{"normalize_top_k": true, "qk_norm": false, "tie_word_embeddings": false, "optimizer": "soap_variant", "decay_shape": "linear", "batch_tokens": 131072, "train_tokens": 1095000000}
Below are experts of layer 9 (counted from 0) of a mixture-of-experts language model. Rows are named router (the router's row for the expert), up (a neuron's input weights, with its number), down (a neuron's output weights, with its number) and show model dimensions 0-127. Each number is 50 + 10 x the weight over its row's rms, rounded and kept within 0 to 99.
After each expert's rows: "gets" lists some tokens that make up at least twice as much of what it gets as of all text; "comes before" lists some tokens at least twice as common just after its tokens as in all text. This comes from a sample of Wikipedia text that the model never trained on. Tokens count by the router's weight.

# expert 11
router:58 54 50 65 54 51 66 53 52 44 43 53 63 44 39 65 66 43 28 42 35 61 62 31 44 60 57 46 34 32 55 36 49 50 17 65 59 41 45 56 30 50 41 53 48 52 51 48 54 70 47 56 44 39 55 51 46 46 44 53 57 50 50 72 56 50 48 49 49 43 40 62 60 54 35 42 50 63 52 62 47 52 37 56 46 61 41 42 42 46 51 47 45 57 45 50 36 67 45 50 44 39 44 43 50 44 51 53 45 50 48 37 45 36 49 40 52 45 50 33 55 63 58 64 64 30 59 58
up0:47 41 55 56 53 56 41 25 57 43 50 57 57 51 56 47 48 39 42 57 58 44 30 47 55 46 54 46 39 58 66 50 46 49 40 48 44 52 70 42 70 51 36 69 31 39 44 36 52 42 43 52 31 44 27 64 50 58 59 50 46 48 56 43 63 65 54 57 65 45 24 36 40 53 48 56 52 61 56 71 61 44 32 55 59 39 53 57 51 54 39 47 55 38 31 62 55 49 54 53 45 60 43 52 45 39 37 74 51 51 58 41 76 55 52 48 54 49 40 62 39 59 58 37 58 47 57 47
down0:44 43 38 47 54 58 63 44 47 49 56 66 42 47 45 55 42 49 46 55 74 37 51 36 36 44 72 50 40 32 51 53 49 37 50 48 66 49 67 61 53 41 42 75 52 57 41 64 62 50 50 43 45 59 41 40 53 34 64 46 36 55 58 54 44 38 48 31 52 46 72 54 36 57 60 54 37 61 46 49 59 32 63 46 44 55 48 50 43 48 65 39 70 58 54 48 74 41 67 32 38 59 32 44 56 50 48 52 47 38 45 57 42 47 36 59 47 65 44 59 53 47 45 52 56 57 51 47
gets: ". ", " ", "that ", ".", "which ", "|"
comes before: "| ", "|", "The ", "He ", "of ", "In "

# expert 5
router:56 63 46 41 45 46 57 51 58 54 52 39 50 50 45 53 46 59 45 57 35 43 59 32 49 55 37 57 62 57 51 47 48 29 51 41 66 47 50 64 53 49 45 52 43 52 55 46 49 23 39 53 52 52 48 50 49 59 35 75 48 60 56 27 48 68 51 55 33 55 49 57 43 55 66 42 70 24 51 43 50 49 47 46 47 41 43 66 49 47 50 46 56 50 71 56 66 43 63 73 67 47 38 39 52 36 41 37 37 48 56 54 53 60 54 41 50 52 51 61 58 55 49 57 40 54 42 54
up0:43 49 43 52 43 70 51 75 60 49 32 62 33 55 62 39 69 58 42 42 59 55 59 46 54 53 46 46 40 47 39 44 43 44 46 59 37 32 43 46 48 31 65 43 38 48 33 58 53 52 50 39 55 45 58 50 54 47 44 35 51 46 36 54 45 60 44 57 47 31 57 37 58 57 71 53 44 56 51 62 50 51 41 37 33 37 57 51 49 57 41 72 63 51 59 60 55 37 55 69 44 47 46 63 64 48 57 63 60 54 43 44 49 46 30 51 40 41 48 56 47 76 43 43 33 51 50 40
down0:46 40 40 54 47 37 53 44 44 67 84 36 44 54 38 51 30 49 57 56 46 45 55 49 29 53 43 55 56 37 43 41 44 56 55 50 52 54 54 38 32 52 28 53 63 51 77 50 46 61 57 60 43 43 48 44 55 50 68 39 44 47 48 49 60 51 54 58 45 42 47 54 53 49 58 52 17 56 67 48 36 45 66 45 63 60 45 29 25 51 49 43 46 43 71 39 53 55 54 39 34 48 51 51 47 55 41 45 35 54 49 50 40 48 51 54 56 60 57 47 54 51 39 62 55 62 45 52
gets: ", ", "and ", "in ", "to ", "(", "a "
comes before: "the ", "a ", "be ", "an ", "his ", "he "

# expert 7
router:41 37 56 46 63 33 47 47 51 70 29 41 47 48 64 55 46 43 67 43 53 47 35 55 39 54 36 22 52 50 51 49 36 47 44 58 70 58 70 56 60 32 40 64 52 57 55 50 46 41 35 45 55 33 49 49 54 52 45 57 47 41 44 52 55 42 45 34 52 31 47 56 67 54 35 58 62 63 47 50 46 46 45 48 64 43 59 53 48 40 44 42 47 74 54 48 54 33 53 68 62 61 61 45 49 47 51 44 43 36 50 20 63 53 54 50 65 65 46 45 55 54 29 46 67 48 57 58
up0:31 49 52 52 46 52 52 59 52 53 50 41 48 49 41 51 68 53 40 51 48 58 65 42 54 34 60 30 51 53 40 50 60 56 49 42 61 47 51 27 58 54 59 53 62 34 58 39 42 49 36 40 59 35 45 43 50 29 54 71 58 52 55 57 53 31 46 52 64 46 48 43 68 48 54 53 47 46 31 44 53 47 72 48 52 65 50 67 44 42 47 47 42 36 67 51 51 48 65 47 31 51 62 28 54 52 54 49 26 50 47 58 53 36 44 57 41 49 42 32 62 38 42 55 61 35 47 50
down0:34 41 41 33 36 55 52 47 53 43 53 34 39 63 63 60 36 52 64 41 53 29 22 43 71 46 59 60 53 43 33 42 47 41 50 45 39 60 55 56 25 65 50 41 51 51 53 63 59 42 48 51 48 45 46 60 42 50 36 64 54 45 45 34 33 57 44 56 57 59 61 43 48 52 58 45 48 56 52 44 48 55 52 40 46 45 55 53 39 46 47 43 43 64 52 53 46 48 56 34 58 58 43 42 59 52 50 48 49 48 52 50 43 53 43 46 38 32 56 40 61 54 44 40 40 41 42 66
gets: "| ", "\n", "\n\n", "- ", "'", "\""
comes before: "- ", " ", "s ", "\n", "The ", "=="

# expert 8
router:54 44 35 50 59 64 29 69 44 52 57 35 38 56 56 48 60 58 65 46 50 73 55 60 47 40 45 50 53 35 43 79 60 55 45 35 61 38 53 47 48 52 63 38 31 68 32 46 46 52 41 50 36 42 53 59 53 59 66 52 60 39 57 49 45 35 51 41 50 60 45 58 59 45 60 38 67 58 46 38 42 65 67 50 60 53 39 47 61 50 55 54 72 58 48 42 52 43 17 33 43 59 52 53 49 48 54 45 61 27 56 63 25 56 50 61 43 67 50 55 47 35 40 56 29 57 45 38
up0:53 45 60 55 37 34 44 62 53 83 53 57 45 57 53 50 60 50 30 46 51 69 62 44 68 53 55 47 53 39 57 75 56 77 35 28 36 53 51 58 49 45 49 46 40 61 46 50 64 39 50 52 49 48 57 42 57 61 59 40 45 39 44 39 67 60 52 56 61 63 63 58 46 50 62 48 36 53 45 47 43 61 45 55 61 44 53 46 48 49 52 63 39 46 44 51 47 54 35 46 36 69 50 75 43 51 47 46 53 35 25 72 51 40 60 37 58 51 61 59 56 50 54 37 60 46 49 39
down0:45 45 64 58 52 55 56 61 51 33 53 56 58 61 52 48 29 38 53 76 42 41 41 58 56 38 56 50 48 42 58 31 45 32 55 68 55 64 42 43 39 49 54 51 51 47 57 50 61 55 33 42 61 64 53 43 56 37 35 70 68 61 56 49 20 45 39 34 48 59 41 44 33 57 47 34 55 60 49 61 54 40 58 50 61 38 37 48 47 49 48 52 50 53 58 37 54 48 67 53 60 37 35 46 48 46 51 50 63 53 67 26 41 58 44 62 26 47 32 42 50 47 33 59 45 47 50 59
gets: "s ", "ing ", "ed ", "es ", "on ", "ation "
comes before: "of ", "to ", "and ", "in ", "the ", "("

# expert 4
router:45 50 62 47 54 33 48 35 51 63 52 42 47 34 50 57 49 62 53 48 45 29 61 38 51 61 57 77 57 32 58 39 63 35 52 51 39 42 44 60 52 55 52 54 51 65 41 45 57 42 41 51 54 56 50 59 67 52 71 49 45 55 53 31 43 57 56 37 55 38 54 53 54 63 65 59 52 50 57 50 53 46 32 30 58 39 27 44 60 36 61 38 30 36 48 49 43 52 68 42 45 49 54 47 44 44 40 65 38 48 70 48 56 50 49 48 13 59 46 42 58 42 48 45 51 67 39 35
up0:45 57 47 55 48 58 38 50 49 58 37 51 40 56 56 55 39 45 50 37 42 19 52 55 47 65 49 33 52 54 52 39 53 50 52 50 66 47 56 40 44 38 39 32 51 55 48 38 57 57 56 46 33 51 48 53 50 65 60 65 40 45 41 49 43 72 43 43 67 43 57 49 42 70 46 41 45 56 72 57 37 45 54 42 43 59 46 54 47 44 42 42 35 49 50 43 55 69 60 60 44 53 41 63 38 55 49 55 45 51 57 64 45 49 62 54 50 51 45 58 64 51 51 57 47 49 50 54
down0:30 42 50 52 64 52 46 50 46 50 43 47 55 41 62 50 45 52 43 54 45 59 35 78 64 49 44 44 34 46 54 44 60 63 51 19 48 47 51 51 41 38 45 56 46 51 52 56 58 54 59 57 54 63 39 50 50 45 36 50 42 50 58 54 34 48 56 42 47 45 37 47 55 43 70 47 53 33 30 43 50 61 35 51 53 23 45 51 59 38 66 58 66 73 52 61 49 52 48 44 38 31 50 70 45 60 46 30 44 64 50 55 40 54 22 36 46 54 51 57 64 46 63 53 78 53 37 37
gets: ".", "| ", "|", ")", "ch", "ad"
comes before: "\n\n", "\n", ", ", " ", "0 ", ") "

# expert 2
router:37 38 52 48 65 43 38 52 50 49 19 55 54 56 41 44 39 44 40 63 29 44 34 65 50 59 38 73 35 51 51 35 49 49 64 56 62 66 47 63 44 48 48 56 41 49 69 43 47 52 49 42 43 59 53 57 54 37 34 39 35 56 57 40 41 51 29 42 50 62 48 36 27 39 38 45 40 50 48 40 58 50 40 51 59 65 58 34 33 32 58 51 42 58 66 43 52 41 46 37 60 47 32 46 69 73 36 49 56 43 47 59 60 54 47 73 65 52 57 53 59 60 44 46 60 56 60 36
up0:38 47 44 68 58 64 37 39 49 48 53 50 26 66 59 55 48 55 54 45 44 41 46 45 54 61 56 41 37 57 53 56 52 44 46 47 54 49 31 50 73 53 52 44 63 37 41 47 67 45 38 57 35 44 43 48 49 42 52 26 72 66 53 67 53 60 55 57 54 58 40 41 60 38 48 45 48 48 64 46 45 46 40 43 51 67 39 56 56 60 56 56 46 59 46 59 57 34 70 33 53 65 42 61 69 46 68 45 61 52 60 52 42 39 44 57 53 53 59 65 49 57 54 52 43 43 32 38
down0:53 56 50 40 53 49 55 49 50 43 63 86 56 49 45 52 55 53 52 47 65 49 48 52 43 47 42 49 52 60 63 33 63 72 50 55 24 67 50 24 46 38 61 65 52 57 44 63 25 55 43 44 67 46 52 63 32 70 58 53 41 52 56 50 51 56 47 42 63 49 46 44 55 52 67 62 28 52 60 51 61 61 47 64 55 53 36 51 37 58 43 69 39 67 34 39 44 59 45 60 57 42 61 68 53 34 53 33 42 31 31 45 48 51 53 40 42 64 49 46 54 41 41 55 45 41 59 77
gets: "201", "200", "1", "2", "3", "202"
comes before: ", ", ".", "–", ". ", ",", "0"